From a checkpoint of a small mixture-of-experts model trained on Wikipedia: 427M tokens.
Below are experts of layer 6 (counted from 0) of a mixture-of-experts language model. Rows are named router (the router's row for the expert), gate (a neuron's input weights, with its number), up (a neuron's input weights, with its number) and show model dimensions 0-79. Each number is 50 + 15 x the weight over its row's rms, rounded and kept within 0 to 99.
After each expert's rows: a language model's description of what the expert responds to. This comes from a sample of Wikipedia text that the model never trained on.

# expert 6
router:20 57 81 49 59 43 66 46 61 26 70 44 53 48 42 35 55 41 58 34 44 92 65 22 61 85 63 28 70 67 26 45 57 30 37 45 39 39 34 43 62 35 58 29 46 51 44 50 68 64 43 46 52 40 66 29 33 28 13 27 44 55 76 45 35 50 34 65 50 63 46 47 61 68 37 26 49 52 37 45
gate0:73 25 63 56 81 56 56 60 35 34 58 62 53 40 44 39 82 62 56 61 38 10 57 50 72 39 16 36 36 54 58 49 45 39 61 31 50 40 56 69 66 64 47 56 16 55 31 36 67 50 40 28 43 83 07 31 78 51 40 30 42 54 54 45 42 24 48 50 39 60 33 57 51 62 71 64 37 51 65 60
up0:53 53 38 45 49 73 60 82 28 83 37 57 47 56 22 33 33 59 53 39 45 35 74 30 33 48 39 67 50 63 50 60 50 37 61 55 36 68 46 69 46 60 48 54 49 57 53 40 53 76 63 30 54 50 39 44 84 52 89 49 24 56 73 25 55 32 66 48 58 56 63 66 47 57 38 44 60 39 62 53
South Asian names

# expert 27
router:17 54 69 45 41 49 36 34 42 43 62 56 36 43 49 28 39 52 74 82 38 64 52 39 26 29 34 61 54 76 59 38 97 60 50 72 43 81 55 49 38 66 52 67 44 15 73 69 57 52 46 74 68 33 64 54 25 59 72 63 68 43 28 50 41 44 67 36 52 33 54 42 59 45 75 38 53 31 34 60
gate0:64 46 60 54 36 55 39 52 57 53 40 33 54 44 67 55 56 54 48 41 55 56 49 40 38 56 56 41 43 55 35 43 30 33 53 73 22 21 54 51 50 32 58 55 52 52 56 97 62 42 38 47 46 81 42 57 44 71 56 50 84 60 45 68 64 41 51 34 47 44 85 46 21 28 19 24 39 50 68 48
up0:47 18 75 51 57 58 77 32 47 52 47 53 50 40 44 27 48 57 51 42 52 47 31 42 42 62 32 56 41 36 44 38 32 54 57 55 50 51 55 55 48 46 60 38 36 57 45 87 37 35 53 48 18 52 48 50 28 54 56 58 60 46 60 63 85 60 55 12 56 42 80 65 62 47 10 38 40 34 83 60
Definite article the

# expert 13
router:58 60 00 57 48 40 37 60 53 44 49 55 65 53 81 78 55 33 69 60 52 51 16 43 44 36 58 53 72 65 75 71 42 57 59 62 40 44 67 43 32 33 66 77 63 31 37 39 67 60 60 61 83 53 50 53 66 52 70 64 65 55 40 41 29 54 22 41 66 71 36 77 60 31 47 45 48 36 80 49
gate0:12 51 40 38 45 74 32 46 30 36 75 48 40 69 46 42 47 85 29 43 63 33 54 40 63 20 38 33 48 55 77 68 27 58 51 52 53 55 42 62 40 56 60 41 52 44 61 34 43 46 32 64 50 71 74 76 58 57 32 55 59 42 52 73 30 48 79 52 34 60 34 74 63 51 63 65 37 58 37 31
up0:63 50 61 63 45 56 84 70 42 34 69 63 75 35 31 50 31 38 96 44 69 45 61 67 69 48 76 52 76 55 30 46 49 36 28 45 27 54 50 46 61 34 57 84 64 53 32 47 57 48 46 20 31 29 57 59 46 56 70 54 25 48 40 54 55 49 57 44 62 29 71 56 45 31 38 44 66 41 49 65
Letter a and spacers

# expert 26
router:46 48 18 53 50 52 51 32 29 74 39 79 66 37 30 47 34 57 31 53 64 71 40 79 67 59 45 40 34 43 74 34 34 56 66 47 49 65 45 58 45 63 58 66 51 72 63 57 49 86 35 58 42 54 54 57 38 64 55 16 35 18 71 47 36 50 61 52 65 77 78 52 33 54 52 42 50 68 58 48
gate0:76 22 72 21 27 73 68 32 09 78 56 47 31 43 57 41 39 72 36 57 51 32 38 52 45 53 37 34 30 53 42 48 57 47 51 39 74 32 30 43 63 44 59 29 62 57 88 44 51 52 31 48 61 55 46 41 55 77 29 57 64 53 49 45 36 56 66 54 61 43 50 51 55 63 79 68 51 45 23 40
up0:29 48 45 48 68 54 35 33 28 59 70 75 51 69 21 68 44 62 62 65 50 58 32 50 48 39 57 37 52 50 39 48 60 71 60 46 54 71 48 47 63 70 51 41 47 43 37 63 41 50 93 66 45 58 52 60 43 60 28 21 34 30 60 49 50 50 25 55 35 66 43 38 50 48 52 48 46 84 56 60
Mid-name letter pieces

# expert 20
router:68 53 41 57 41 61 44 59 60 24 40 77 58 34 20 39 43 46 51 44 52 43 33 53 85 47 52 78 47 52 62 46 46 59 44 56 24 49 49 60 39 69 45 88 27 18 73 67 37 60 73 58 62 00 29 39 64 47 59 46 21 69 74 36 39 60 56 51 67 66 64 46 52 55 40 63 47 53 42 50
gate0:67 73 60 38 49 90 43 56 81 64 42 18 46 31 54 35 60 31 53 26 48 53 66 64 65 45 54 72 16 47 56 45 17 55 51 64 71 83 19 40 43 64 64 44 63 34 25 72 36 52 67 49 38 74 42 31 53 32 44 61 47 43 32 53 61 40 47 39 50 69 50 61 47 59 70 62 64 42 72 29
up0:45 13 32 40 66 49 30 70 48 45 56 23 44 48 61 56 51 51 47 81 41 39 34 61 46 59 54 79 38 38 49 68 36 02 40 55 74 54 88 55 45 81 41 31 58 74 49 38 34 49 42 64 37 56 84 63 57 41 51 48 49 64 58 27 51 66 41 49 50 40 35 55 58 69 38 34 38 54 36 33
Foreign names and scripts

# expert 22
router:32 57 30 57 30 51 44 60 45 40 55 83 53 41 29 45 46 43 29 56 63 79 40 60 76 35 40 61 42 50 66 40 57 56 51 52 31 58 40 51 41 69 47 80 48 46 42 77 47 37 68 36 29 00 33 81 52 51 16 66 23 17 41 64 25 39 42 36 51 71 64 35 53 45 49 53 58 79 77 64
gate0:43 42 52 44 65 63 48 55 66 43 50 33 67 50 39 63 34 65 40 67 62 72 45 39 84 36 53 31 70 45 83 55 77 47 47 48 33 58 53 62 49 87 57 47 32 69 53 47 57 70 79 09 64 48 23 68 45 78 72 65 36 44 48 47 40 57 64 43 24 56 40 56 46 52 44 53 57 54 69 52
up0:35 44 60 49 33 32 63 33 39 54 51 54 47 37 52 47 62 45 67 32 43 48 47 62 71 50 27 77 49 51 20 41 31 32 26 77 27 64 56 51 52 37 31 79 72 49 32 58 42 28 53 82 31 61 58 63 65 36 41 60 51 36 35 68 70 25 45 68 82 70 59 24 55 46 58 49 68 50 48 62
Starts of proper names